Below are experts of layer 2 (counted from 0) of a mixture-of-experts language model. Rows are named router (the router's row for the expert), gate (a neuron's input weights, with its number), up (a neuron's input weights, with its number) and show model dimensions 0-191. Each number is 500 + 50 x the weight over its row's rms, rounded and kept within 0 to 999. Numbers have three digits each.
Before each expert's rows: "gets" lists some tokens that make up at least twice as much of what it gets as of all text; "mostly gets" lists some tokens that are sent to it at least half of the time. This comes from a sample of Wikipedia text that the model never trained on. Tokens count by the router's weight.

# expert 52
gets: " of", " in", " from", " In", "In", " at"
mostly gets: " in", " across", "In", " of", " throughout", " near"
router:525458582438539496487582588545498491525465494503590619512476515517479521459548492559535509494370449464492461477466402505534486466550499488404459429586464506527460517458556547437522522502543618472555498471466540505427588466474531489462475536461521549456456455535514476538527565492523534549501528565612544506452486498554545435399504534478556482578467502521506525540586649491511466475575553513513520578473598474479541500358526527508518521445498539547467466509479436439505455483541501481505593481644603547508511497495473449468506431536499469452497489480669557534508523415403460474
gate2:505590420485612424510571428495531577553477489542548550534455432439415550498484511484569473526481368532506509552478520545451494450413521477497556460488462514476479526446458467426499535441484570540466517425519457553492557459489510515595458596423534491440426509462563504539504502487437484614478514562445525426436543436510530467454491533617518540557599556437556425436466493536483525485441535388464479594500523455486486450524515465556583472476435526576496522522423427516465460578608495499546556507555519528502470450485435557594450448548559450506435532569448444551423515528502450545
up2:522474577476454554492474519543476528545538503481561477448453490563503530456505450521495507549512596554550423493397552501527422589520612564561407536479569527472436449433474479648521493559524548510522479514508532456428518481444579544505532480567605423481595531618428497494546498476485471515527533483507511555523466532491420429420532444540414471553523456425412545518387486492507474470473399495536515471558533349520582465569441383384549586536460485455561457465559506487530503513448450496542516435476511533472508478518499460447484482464506550466573481443545547487468574524499489492
gate3:580526470511573466514554550446527440496468473541486549503505520476530451462519478457553440411499501503407532491474530593498531454528518396415540503489398530420506483510554407435621509357591478546418535521486494518525494542520501524562477533527451517409483438569392466423496446574423496559477503466490423437505530531414443459502498470481427488522451494501504534467496508430450550462438500522587423470588384562474491530519506478564476540459453518470459450562436426483571414481461507509466476386528501503479412449425489534541508445481559461473389479462432460497503467511448515629
up3:371551424451537491525485554519489501510531532498529461436602498501492530561449484442534463417509463459545517576407515438468433537421441477496500512537533474451507392505490514448527507486429595538513434472434473557526563500511537505455489532539440360472484594390532466514501428600515473515573506467460463580466505386479538524526576430470472421466525550464464504562418594539471491495476603517494474640506458488445418548489602468525552503515497468466498542582431447450546518497456443432550564569503457555529468520498549513509530501513530393480574484462449588578533455509453535541
gate4:565456468437539439406549435482548568483524495493548514559545451446507493516497482439547561590538393498546531544506552454471460542450540531529449523557481459492568500545566468547402544563525421534478574415518450563516502539475477487472497553489545447630514467385564467568378581480513511523462461557517563429360526477564504446532502485561576459495566493483531563504612518468454501436511521514573543421532442463502492625558557582523487492476507435619518512505510492539470456540492419458584439492569486492538496500482538548520421496495575516397443496528504471464505529424506573547
up4:439553543551464568605432553520469420518491510497463491462475539553501521496512521541474461420471604500475455469512445535531535464533476467471554474428532529507433496458454537463594456445468587456519427580488550450468502455527522500534492450518453551374492551620439521460626411512486479479521528437471415545630476529423501560495480508442424537538443501536472433482383485538536487552485499484413451587457555520486505370426431431487527488505489569380466479480486505467507559454524584552403552521430512508465511481515458455475576509510426474626568499478502533523500464562505447449
gate5:540409528502501577512495585540473457481502580479522495487467564556525498481597465516647466393531533524501468616503585529565578594487490505578481493491544463552543435512429536516455419560521511542481415535450444431489549556481539515486538381489511443444482509581528415510510484493540577530515519454443522444557518536479543464461524422424487446577601517480531542530525575548591597513488445565425595478553473472504457617458510465454567530469534477441534484553470469524521411522480492521486544474498480466532549442557490510520575479489481405458578461409502447518458556582588549526
up5:484554465538473435449489476461511504539472445540453523511520509426505535538387524462392522567439492470495515409464460479474423432516515536439571490498459599397457535438541458472528612444467480453518573441489544515527454482476461424527449604532511570530552509452470609461522535510436433423497493601539486538424470484524443523527447590598464548425409476490455491483451414472407433491547580457531402545446537502481532395564485542564408467557492501531525504413528508441521567523538527461490506524499532530461432505433554461497437507514557600542420513583515551478564488459437438505
gate6:578498541581465448503483477464557426558546595476531493539510595466491470460507508479569491500509519477464392520494619496563518428549449477569522498465318546516430484525422466521556522465490462539464487465379423458507533476559481395470560423506569548524480561598509428456568505504547534433541480533466571487531543526461424502393576530468489481533542543511463540478458544501535542464405479513533467520586526483436518519559586481493613495526391467540441576535526497499477440559582540494408547494552582507556473490490474460495395466531580532542500481524527493491485547546506588436
up6:561491414529498546470479510611455511503542467467529554469563500461504564540487500508545463533438456531534459377379493571482534507430555436485427482556522427501450535470499486428479554418498524484534525513487502406500553447466546531583435521479584397455423481474590573601469572534460586554453509454481564485549440437534516510483524484555469459444601476565440467472477454540536458576470550526520636586500458511538516468513530481577511447474550417423539587509454401484554582521446436592544548513495513520514504532578551530483448498476535511445485568434558528495438516567504493604
gate7:443504496414528456475424526533513505602467504475476425572506559556500515352539518513435414623443512487515437536516560443564453495512505540555573486467538514522530470418454495506367490547524419519498496516485542451467594477519553512400537481560451532507472481548488449502514569520577528441482467587473436507528543449552414570491453544470477484444507511444468519559461554477419549507546483482426519396506530520538505506555500474416629496545477441522500508530542494572468491534504502548510548545566604463374532505478453562503429496575429546440509408518513533477484546334547506541
up7:448500518411535472480421553520514499602455499473476444556515556553494484389588533523478391605456506473489420533530570464555469511518498507572582436492556530548540468408477478509383470575522446522489476476484548443484575480526545502395552469553451560481473490570484462510520554522600546447508476579466434491514545458545399576507461571477489498465497509447461527531455561464405515524530491489452537410504552552531510499560509456395611493557457412522536506510540515567460505527512519520511541540556607469374524504488476576542447498574446533450509421518510543495505563341545525531
gate8:443555457524572590534485455472472449501577495431504445551510462565448548464480454435381535566524472516497460508418501457537453585512529432449491576509481591453365479597521618458526450592508569492512477487592468467472516555430469621442466442437467480452532466471548443499568538420471553547622448487560536493505515453448475492460557513546470556517527553515569520440511430511468461535459436476516483574492415452525498486537482440414459526549479435544476491419526415533592556420497474521501483487476531555509450517498415463423522509512395557481506431509488540485473621517516523559
up8:572441528474421403481528545519514535499433514567499580454457517441550433525517549563582459444474520480499550492610521526470554426496462571561519431477530420552640536408470394546479560401498451487495517524424530526511456453563523385563514536536552534545448520550447542498425466577540425457384586534418444503493474555547522498546459489474529446490480456497432475555490564501534540482558545545473534440492595543476497495460491572592555488476524570464521508568473575430410442580465551480514511524513458427488553497517577518575487499486590447505506564502532452521521383482493471459
gate9:470461441471509561498484377551533510442464474506594434453491471467513487499512547530517495539459515491541537461473436472491495443510447482466503514463455531490621436505486492488500530480397464537515394509466501465610515422489468536478487518529433573565577521453541482427490497475573471435509445521501464597442511385474549501533442473494549577473515536617497462466592557445516453548525520578457489512550591454548504443490572425552457565457522554425525578540405479545502487505633481522482524513550539472559610428524607595474393492511562484505436520604466519491568392466441526537
up9:455447433467511517493469406551544494464474458539580424438467461504515492491509522498499496536425524475562543466467438444447494442525453489452500524481481531478606429489492474491524542476436485512495382511494504438651526439508492520461504524535419575544601530465542498446478489462590460407480464517509484628459518406474526501539436488513562604499476514603462442488555542453543458524536500590463466500549600429527527460488526406535462536464527574437522547543402488540515498535642460517477511501548530486548582410500618566450415474510539514517445520608461527501581422462448531566
gate10:593502459577495545461486373454548388539514444477492455534486432527420484363436519465544470584556530527381444522502563477561531535556407537514487472525409419548500593487495522520540461469489571545408476514442550436467513458398495558512496613437561468560509516550458494450508490433525544579528539466524499535536527501501454474497567411512548532514542505418483491547590507490399498433473577508557440526552515454499562453463523567467601398544571501475466527499443580538501502488456481458504460478550548473484430561575420511489456472557539489466487580469475580536507513525446416462
up10:444567553557410389412534517566508536434442451543475464486402493534520581440490473584545548552506616475509536525406548501519367495585586515498493433427534464431485482474429558591490584397496513433451454538517504403530527527432501480456491533547463518575544424514472537470504515474489517492493461421498484513549480492582511531421462442484451623517494441437530523608456477567529497511486514487516512526487536569503473410488503457565533412507498572543439513531497508506588468482463492465573569486520496552556462529579401542497629500430498457446546507412530519437494472529462495464
gate11:460570486421506553444489408566489493504421442488530591484457408545531537450572429537463551546552414533491431427462573433516437506478576430434496418440504601500550561492480545455427550432445451489519490500604555448544515457466516460527552516580564483538566478515585528541485548458469461564519443502459536446455521452392499484465530517496542462553443471473499494462501486443477467592469533531590534493505453457557512516535426467571503481456486505597502486480457458506459528426462556470520527432508517652470486514553542573362537515583486580421524529583519477497497574495455573582
up11:568455505576438433530507616450506502495516558535466449569492583437428475609382551487508496454412587458507561519545431555470576476513407510579507546527497434520448472520514422483553447564543565521481497496424470581501440582538470488491426431388455523451412531471475461421484474531521539480493540491543416581515493567525522514517462517520484518441553533546505443501485494561498532476579443525445470527474562546452504477482573551507438533613531463393515542528516547434568486589532490541511425551474474397519514456437491408619532471413432451570497495429476472503518458534547465498
gate12:502541579555515555574548549500489456351545520510549536467473536539423546404439629558416399563555462513466493516488450528557566424462453582472441564491504472552455523584495514491483410505529506483469561522510519568446527451444489578473412476479523492492447518552514403558592541524548514538486466496534568472587517422512518512457525494527536451405576546567507447485575526441561527456542418561554477485552505496531432455440512501449464530449450507515495546509501538550500560465516522437471437452487403458520492516554371457485464514539342506534490434473465474460518577418570460524
up12:491437428440482489449476465501495533592422479498450474521502495463550455580569409415544596396452551453558507491560552468477445562546542401494568431518481500456552452429499530521495563486520505477526444508454481419550421559539503450527561470512436556500561480442479552437402491459458460455466530517454432523432460559477500485530458525510511549610454451435483544524448474553495418515479590461422445506444497496491528492569444521569551465521524506499520421466480431444488427523490501553545571572480589563493537518448658491553541508480621506439547576555546524496459450630434527483

# expert 30
gets: " on", " in", " of", " from", " at", " for"
mostly gets: "On", "From", " throughout", " within", " Among", " on"
router:547414550460544519524554482525512522472482485585522528508558477435490524448465554521446491530464447476471441560481459527516518473481495518359495479563516471503421476459547621449474491479549563431581483480445591452399546444462523468430485491470550506491473481519593476509529501567468459518475507648491478527462448575513471481360457554505496504529562517550469465534638631539487526501563499528580528604452550462432457471435511541487547553402521551463532486506486404497517507445492526439470564505535545603518542476501435421484510502503483469430530568485633561467593481497438398485
gate1:435570550475396496483490529387508500529442416587472483487535480521468480490495532468612421441437490481546515453504552492521431561564435478525490465517515546475498485531539489537503471452422480612486409466506461539555496438476507463476418550562599476503514532558562551521546447514538473354510585411467501559385514532447546618438532655509399552535540464485472480466446511498489524527463585472579440433608413476541437516474460421483488487524524470511504465456470564488554529488457480497451488439493501490445496477515470482405475469476570485415585465535451581448564525547451476515
up1:523612517496451401532519513392528523584386395489523467548533439505517569415508503503559516405461466473551488451493551514554482590530400472496474530444509492480507469500513611528423506483449436511458431472521499519429508439470475449500435494576607475560533548575588515574520514503517469426460611399496477553387523524428517623374491594509506573529534423484448479571519554470501549494479554511559515488578515536559466440421468396482516504552506485470460483519421523552567503445481468525424456497516497562503486491525515538453447460446502474471582494555473518486563558560486503461
gate2:549493604528496463550553543523542553482551498502550489526533496501496612510519557437490511409485453470482374397570514534565496502446501572509516486488506469515435570466504491471455509521452555490540449480406487457506479527511585493454583407436505535487487486577460575634551409504562538512457464417559602441476425493515494542577495520496476487532524374524449485499490531516479500437526502550536528519458494526474487509510536463471499472506522452483409565488537429545549587579561470500483509504620543495506576559526526436456568551573472487520580570545723512549489493534511409531
up2:438515393462502547451457458490445442512446496499443516466474513496501402488478449569510485588505554526516621596436486456430508497557504421486480500520492541481557433540491508521558489474557457510466544526609524554511515475491421517541412590570499471513510504426535435368446595485437452481546534586444401568526564500483518460426498470511523520473479636473547519505509473483530500559477499453456475480541503475528515491481470542527510524499468539522593442509461568446442408420434530505514490506382467507502422445465479565542423459437529508476432428453297498450510511456487599472
gate3:492435498553499582570591483527488506478528547519516500620488466482474463503528555518474544478567504579501553488519549541546496512434508507510513566443410447517573573415483391526509456463525619503451428490484484475564545593416524487510467513443460463465556585372479515515518498514439569549473396521501513481512507539512515375583488403574475464568504503579497509604506469561453558505553508543512462542476384460521449472504459547469527506439670507494452445423470489456503502471468529526543487502616553435510528520441470396571496463491563591442518525515508469539524494587451437535
up3:532475454499455447450441479464479489524406515476451554528525531575430546531465455523534512533452467432493556488445514409503522507508586438584496366494523593425553534485540413488567459516510378520493532559471506611465409559551530580560482536492538443538427525472454472505492525480513478447503592503460430596473562432508472536495534496461479537389504507462445494501430489458477464561523514455514519459616469481508533508476492359490465512523387523429511519577426576488438497565544506454418484505402439526472425469530598550554472507465494447555531510534374480403518453563539506494
gate4:492495429500458504592440493426566433549384567512438486494451455478480616451525554481446508488499545520467472419458562423547562495470491453525518457563532607492521531427455465579576546500504471561476499508453550440557558535482530484451474410517583468517512363504408505483544503486516470465479466462512515475477455579456431524570519488530536442429502543413499399501461546483465502565459395458443488467539521510528449494466519443432479552508451540508517507552579426413574475460579544472444480423457501541471588502517584451408446554520458472469591463555584502485470496578589577593
up4:496489576516544492398567509568430547435584461489575516482541546520508401568488410517534469520492450465544552573519434576429435481520492535487500549438464413521490470603526548426413464514502512433517530516551464572473439483522451554571525583486398500490482623519582487539462486549477550521494531560476469549523549437534556486458472497460452541538498452597494600502524469514557498437536594536541532547482474484446544498537484564561527465507562456492459513446428556564426538506406471517550474582537488471566411498467419548603548458484527524530404547427423464508562500441420426423
gate5:585473469529498432509508545499521566550496454419499520506560519485480531439490545457548471516594580496471538500528559559469614514432531559514551546452511471577417484488412620406417405475491465611463486539522526471526583476581579500622473531433506504508499494521444443542567486501467485440486472500485529451470450501512476555518453531589432446562515511386441535550496540529519494493552423563539445436463536554509475528524485432503555567472529532458533529514423485424519365491550468558521497526623457448492526562517477471417444605471458460480563511497534476529497430342475483518
up5:574463483523499453506499534512525568534490460427498517487552517486464555436500555453534477502591584493474533514524554534471605528437535543516553536471512486571414496532398620397414412482502477609468490547524545467521570482574583508601476523445483489503500479514457423541565489496478487427478472496500523456476445483507475559536452527586437446568544511391431553556495517528511499487552425558540435439446507546503464529506496426501562537488521529459521544507419477436514370468546465542523481535616469454501524587533472474438431644481458452486561518491599486537516419350447518530
gate6:531527463482529480496529468497530496567441421496546479490500461465558484445448545466471512527580507516427610490620550446562466511464475578475548483472382602536578483436462508451479526510501523493474502470539638524517486580569562502404461509492511562466532514547453519466531529511444370479530474471551499491519376554486460453516513468443452509586549446468480567555592470500616548496539507476492523588542481590480498487514444513469452610408464508460456461485514528499474468439484529420468482510501552449513631468476499419542528560630503538474482476592538401414464506434415448489
up6:534524467477531475500527471498534494567442422500547477487506457456556489450443545470474513528577506520432600490623548456570464514461472585470554483470387597536577481441452506455475522516500523489481496471542644518522489570573562502406466511491511560473532517546457526464534525516447363483528481473553492496523365555488462455519512468436452507585548446480472568555596476499623544493540509480502530589547484588470500496512446515473452605411457508459451457492517517502480476438490528421468482509493542452519623473478496420540527562634497544470484479593557397421466516439417456486
gate7:550516474482483503453525533434477577488499503408613592530514572471506525583464502489486536517477496439505471383554519600536554499448543493427464420522438494502423511595500525488522505597460413460492603483498553512482470504524509463483532501474524460609514462468530464628446542434588503456462527399607528561389467477546492555457515540519510586550542446595519475480480463546458484464483520471535551502498623626512526456468544485493489428535455499634532513578567426544494497500515481490490417467458538538482550596468536549465512552577465529574567530476487556495479566478398521516
up7:546512478499508518459531521442501580459500463399616593524521558457503521579434554481476506495497507465496476382564555586531549496461512475476452435518426520463403521588488503477550494562471425480478594464480552495534492507556536434489515497468543445579524508450513470603465507422556514466418517391589527585401460464521453548473522553545517575517535443591455485472457418515406514512470513480540525484530610596551511461457542444504445427521446487604562521563547420528481496525487497461485407457442518521450504581481558531493454537605493570586576516505505521536485521505371537538
gate8:481487475562446483503490465493550501496502630617525457510517560481459526477521577407481510491518491485518438520466474515573515543523502538452532542555501498415390465459504550570557559510447506584529612505579480501486477434433452416540511412522517443400495515467551480510569456543471494427452481527505590555512409512418431496548515481481430476496530480485489552483528428600393559395496442326537513553501472439455361513506503615493471481506504448442519467427524511543542536521370483490466462520460540511469539428524458379492520530510509492541499477475509453439557445438491508546
up8:492486584578444414469443537468473539481447566485521551499528432509524542445509507571496530497434540524462456447470493528406496387533495412562509420552493417534409492447516520434551550485462526469499491406415425484579470421540544546431477529479457600466513469411532535470412467489504559487508527525473509550451493472529531553464516520453533563549480491527550506424397424578421469506387484472511415497467550416562540557526555454519513471491518615559590542498401544480488532552515565537528481433466519458493509519490404555516508441501580505570422539476339542502525575520533444521
gate9:458518537458437552571539461569568493466542522455470482487506502444479466444475433453519506523469417431453492483473407494491518485494530534499573439605533485518515572462511497560468552595483451436560572571450505533504580511488467386423554454566548577540435380610481593522498455506533497541499512445526431495492456556447490498557492458496545590509392456476578445480511493497480515446520506433511673471514441596436547546547436511499507465543521480470631523498544491499432511522464560478487497500503533452451518400554577563458446461512562513539527521458624413446444528464542435468
up9:448474567443436507561540479561545481489545532480448497444489466443507507474492478460491511542469450430465527490450396546518494479528520519455605446620495476521535578488481515537486555582487426447560580546462528541562537503462479439413523459549506578595471372574495576529497469501519486494485532433521447497516429549441465567575487425516524604483398436502606445493541510558448519414564492453478632475489386621454512512532450528508544509535540504520598485482536508471440513461446547507512491510526525462471540455539572557421446532527530543564501557459644449427457530441542441494
gate10:466461484551387414532609551525487526503518493547567414490438478402438545512493554458437498493543561481509514510581444538414544438577543513444550555467462465478413535440470423508519514465516491474518446612480490473556466524494554470497519478364475498471494414437401504491501528509453480478448545564590547484465461449514483403545468527512506447589547437601503573563432546508531520469535402488553415408467537434530464542522442460589445582544525491471523499459489494461523540431515579541533431449597474491462572483464415477451414506523550513461447549490524544569511472467445423578
up10:536525521475619575479376427441536500485530532474443593457543499597568443502488481538570512500470442556488482519410531455572418566421471498543451450548523530489584488566522560484514483520464552528477529370523512520423520450486463512484501516628491523520501595555617521507519468514529513516564457455394472533544510519526497593464531478504487541430469579410489441416555450497447492491448597508468537617525461564485514451475565555415543407426471513518471503534513522549479491597454423476473560530405515484528437516541559500585579482479463514574520463507484481418527509526537561433
gate11:450467585534458450489474418548550546568466510433617475477491526497547459509502472579549494424530497495501443501519418562453449442441560531532518524430452466481471528540597564612539535481611406490491549479504411549505517504485522545522537460519479538464531527496441465461504494423471476430444417492511537513598433403435484565496452493477466432517523442492558380477449521568443520425451510444564454488586473589538461489420470461534477560545555430387458520487492448556501538569594445499451482458401553397509523503505540477485500416517559491478492487560399417521443457558415500502
up11:462474525451502521548566506451504533523493505555427476526490465453466509430537551599481387520500528499474483511484407466445477525506431417497522464531425444514510514411494529513481508432565575452523452494516569496500511453577412568476533449541496493578493472515485486511512485497570526449477496479463539531573442538501481612489483450505425499537539565608484430507514584451585537462570430554530480610543459530399437449433446549501578542529467528548400538467526456547543566432482475460528466518560561504551552644492423406433479592537494439483570516530655542466551578483437491430

# expert 25
gets: " with", " for", " by", " at", " on", " of"
mostly gets: " against", " including", "After", " during", " with", " After"
router:519536542401513541482540524470492486413443448508594527440540548430471500428542510505497478488509440510499453470442460499558531486545475541463447514519514428531418471457546531529484538527584613472570510544452646493449551407498496495416432507522547549529443452532556478527542537498549438531481489526533433514459525531513545519381497534508534453557564517551598506500624557535483481466543469559481560570429614487418520490484471547539550508393475555522504433578485472439508507349494468488462531521606617597524565473485449450458533522546472486455574511484457582521611430482498475495
gate2:457500525462509467539487482432512519539415452405564498550412489510537452443503546607425540559548488558503488510451405467479403415478449484477513509430453470460527485521548501534566532553546536524513449515448565566594480444484605501447565498494481445534504454496506551508501474546559556498564387427497529574503463543462494488449551418503474451542525499668452448515517536533419444550429483606419428375505498569505499432448547491529472478466598528505521504552552497509508561473594446497507514532523487570499564525512434529489488495477455498550440542427524581507505456482360499372
up2:549507462519498533465511553568489485425562574593447545470552527481446549588500444411563437440433510466499512495595582549545608566520575503500494485564547557531449546451459479460446464465462464479490555464537425437457528544506395469538429504529538571504542531508492460465473531472430461490492589536504505433509528478515510493565463612454475565436473450364516575443477460467566557506565501428598603614505519450475517545560442518472521532535412489500500476440454515497479464522401542501527508422491525518486424456494578486527546502527527518425552473564475445491483541505649528627
gate3:585508500449470523475524518463600463456472456472414548490565469562595501558552424513511501466541570467537484568480548533493536404439419499493482434500551450509526466489373542469511436495554548478521444493521413466485622486501442454615494501509550487567540606583548571566489491453488555483555454555567435495445525497478527487440543493566577518437569448513577534504470548486451546395420558554449496445510535541430456562535516465502515463539552484491529433539490451435451537576520419489512514600558526523485522421424507505554521461601481379611539587502442515464568518503509540495
up3:382518570559534410563476488493460537495552555482580418487494496430409529473400561504539434527449470463517516447483501437479513570524591573565464494461429474488508568529615397490481660512520482517436517516485530523416461508499514487390503462486401546427466426411472529408572427518481399501486540479484490525552505463533474529557411456413439555570451522472491431570470426529547497559540526459490492534515434479542611541488439510505479462455527486547449540464535592565534468473516542462447498425456504465488435502547465516492454478397480581481406463533509516533523430473519484476
gate4:449500596549578458495561588501530526516507463426498465419517543432561509503583531417598425484570621534441430520529494586480501497492440460548487508535484435491548497537420500516457485473501484533514510540430509453588537450570415430490436532555499493451551480562557533409502456512452521544481550434540416469434531538570474556430499431466500549605509415547586654464484534509448499515452517470507460570510514497488534544536519457499585531511454512517512499506426568459512426520571515470544529528523573424540474532417417547568524508601529388532463542518442549602507454451449508534
up4:382551513482495478483525505576532522479623497497507548459549510485538545490477541471544548515514637483485430536537446465514451484503521521536552600548522454432525561527432563534448426523530462497551562569436506578492569436610481510429430546510500454507529512452559505527505465572440495441515454503490473510417463447476557439398565485522401506540553526643567515547456461492433477509505525493433429530445417440503494491515527497453561467458555473434404480511473510496447508559486502517463516611496497532567444484523416503522522534525428477515498483503549662475453445462332532425
gate5:477526569485484440524589559454511474500478500527515627519556471517576547477479584520529473551526587423487503500458501546424579502430426546515560505476550476550417513502424462488451452457539447592574496484571572551448505501473476525542464555485436589558456472458520483548552488503419518514563448567481490565534536451469458515530485414532529503492535486511636353540464652544574498474513515576590399444486469494485501526520514478456544494541542529558528546543508492499513516490500494486526470564563489372466566577537595483517478500491563345550587508523451531535503502401493449531
up5:532461417497516565459440428562472518479514509500489378470422522486424472539477410499442535458448412547532507503552489459572467490591552468483445498519463529440559508500544559508509527554456525399443536534405431463553494523532529487469533418485553451457531494539467500437451518486581478465436572445545523437482439525538538471464523608473475499503463513499371639472518339457440485539493492421420616552511515485514494458486483526523448500492450482462496472457494504499452471523486514517472529444420491633539442425476414503475522512526429659454412488469553487425484513586484525448
gate6:501483532459434561458478421461451494488455538578448432456426470494559435564470492510463557528463623444479446425571501497540463538511436525518518510503486598511575426458470552556547603543511554428519486543482522489570446582487544469548530486465451422450526550580485430525548529515495451462387495617520432489504476519511381469522497458535470498531523505432479433553494517411582455469500453406470472570504481577484481422430507450473469583516487614456565398431504475509621488428442478475533428499493453506445588478487538471390472513517539553507558413584500549435513488545514515474
up6:546485534462431586473533424468448517466500565601462455465398477514588435540481517556455511501460589481459474427601539540559511501581417541508551484482488591542521452460421565549547612539508581445513474543490535498592472563480551458515492467478436444445505530597473456507547512497480464442435531582521424486483500484543454447523461503527493515530539458426515503536504527452572473492495455410431510575505479612451501464437524475466477575523469639483555412441515446545608456437379495460553456467529424506454594449505511496390516504510566558511554418561488554465486476507471520491
gate7:531532471532562545480502486560532456504418466576421547489582492474602515552614523567538490483518544466513448522606426561524450497425510493373455494546533455553442530460526494480424398450499449402456426488462533430501514508520451497544420527445452607535611524537443464547510540493512563584467452507480599451457457476434478502527530466481493543558553492505550537469564454539499553538530586489452410526448464493420439561478582544435496440499439522485485411517576429429424492549534443481467556531474485532504458452456407441490535523581427419529523516490491570444570537555569480543
up7:464460533475463436522499511457444537508562519425542454521416527529420498433414493420457476509490451559468554495396542447490552490581485503611544475474478556427555497547486532484585596551481531594551578503530454560494475490482535519449585467559560397450396480463550551445467475516499454420520558509537411535500525528579519506485468546509511469436448522491458485522439547438471437478501404502558582493552548505597555444500418446554490575489549467527527596494417560552581485446469581516523445462516499467464557562559594572521474505419585566455466494534532410548434490445429496460
gate8:584506542466553564447439567465437566475505552418486533553454464491467450434619512552463460518540423451571541558470492498518512442486505514350372477473453472520557500515430430452402579535502456548467523518606442498447571433471530462485431485487470496555496463548543501381573517447575473513498497458510459464466504551577526446494406527470474514562519537451605589475522547586520433531497405493457462498555456445574477582508479516521447464459412472637543445452463473539500420488524466499469549488559558441537515485549471515507491466401506437488440462483514463492556548481464562561
up8:415481450524484453549563447535561434518495455576535473438550557496523562582385475449545547496447583525441454449552493509488482563514506478638627529529542542476452500476547581548582424479499548440544483485397555506561408570532463548505579527526524499435529527469454493621426515569426525481495503552506538524524483453423467569509583474547513497456472462559382421519482477404473548460516601502543545497436543547422507411476511484492545541536585533366458542541534534464516578497480537504548443507432443537469490528451518493492515550591476567506543529501513526494437460497540444455
gate9:513453479496482477476558520467454445354472548473470484440507444447468524450436489481561526536451490602529479519498526444537487501529505497548482527485423523442494528524511459469558566541512502470586404547466507493545512499410608521615524524558535413515515468431444425446499495460462494403404452505520609438490461425466533475610590456508442485458513432487489491583508578496515506572483528542527487475543445468444530490506429448503497487430604489511520346544572610409463445411415488563433518515415461535449461433517544436493442501430499539473505493465457513507495592515515609506
up9:480475444487482494461539506492451441342503553480456480416514469476488551455428474471558538497460484560519453521525517433522473495507514528536477535481423514421502532529526473474539533530540507448570445552428477495515527533412589532585531535544546437518526430455469400488466492468452528432414428479503595424466476395459554496609613490496483490463521428453511471611524569481571518562457526566542468494523430463443540494535427456487504482420592503480485356577527580468450466453475469570388506552395488498471464423463505456455461495454493534484509496446462479481507603614531596513
gate10:528576507572475441475425496524586521517605457472576441408531518516515563437467431469538474545550420532454508389535554577496443534563617503513510522473560489501640461512496449561514454470581567526440520537490533548532548509364501463417505596492475511551463552461600572434509454510561540492561450440487465500502526481550438509528511481503456459562539451466452577495548531556480572456483545483428456446478484418491457519530465487518550477505527389456453533544510575539635458408570457552509416480558537485540427496465502487553497507457499543427458499470501517546502494548467554627
up10:441511470510524486488573496483460512410471531490338599557460475367500460497572500494482469450466540550420416588459475499539402516467418483526496451467439539475521456435510493502517563465481482434486542506471528566525474511560397519524498449524572433453526503505477493463345500504429459507552533541565492464413518406472581458472569432456523486431480504492594469541557538458472501589445514520519520574472461603435604453487524504454431494461564499574529444436464439466467451532386537519492511557472457555450489464541583512552495461523421486572456512498458401552581455456502511521
gate11:567531468469448582457478475464557469486437515574567523460411452420478431465404478542498509589512447455519457521540491511532475421487575516517504564468554661463469487486491499536500525511461465484447572481576518502534462521437497444470514503585496456575564387592522446486527583478500501464486439500475588463502509439476517475489469426636480495473573398425458504422482589428503542552519483590540564560574472542551473471558540495541432500560466511493539484542493459458593510440507456624500411441493466577551446442463496494544525475544482518431467474471470444436548496529584594579
up11:432552491530414475552519562442536589473498437457447541580528550496487470484564537516489534470444488407455605476493573550469397623453541526476604499518433597565553450535542550502434495481466570484487438412533510507467493477570513485504472546523511550535531549402490492558505539547626432540565531469420418532499531575537550524527559544461557454493490619473469427483580451592504498522544417544514533464451540562569439504508563522511510517491440534561380587522492472540389535508570539511411511459504442455518441491539468522600546493483540545519521527479480484607518487461532483527
gate12:466462445554503526528572500518394490544416607502495534496444499557533533574530430472513530425517430625475506440468566419476589589500391427551462563453495469557450479515474613497565535490484573515463454500502555521407537558528518532516441426414489481460517470566482481500506501451476442546501488478476536476462515420425547444577603568416575582513497537534609465477520483515616496535517487626466530566432523563478514491524516526529493557444474517442555484551528526434486452465488496525422491486524444509548498491585537545558470507569533511395616414475461543515479522552467431506
up12:520452426532482523536553463530420471549421582530489534488470476592474589599499424514456566452499441579487506434476558428468585580523422445548518572459483479540415485476462576532541528463548567465460491539512587536390511561550510540521467450419521470502525486591475502471492505495478470509515481512470542527470504370453570434521578581436563583482524523482604463483553464500618504502539517607444511524404516560418508522528507531500521549500456504432478483578525486436495442503479480507404504522530417538575508467557512542557474505580547512402584398467462577522439501534485408496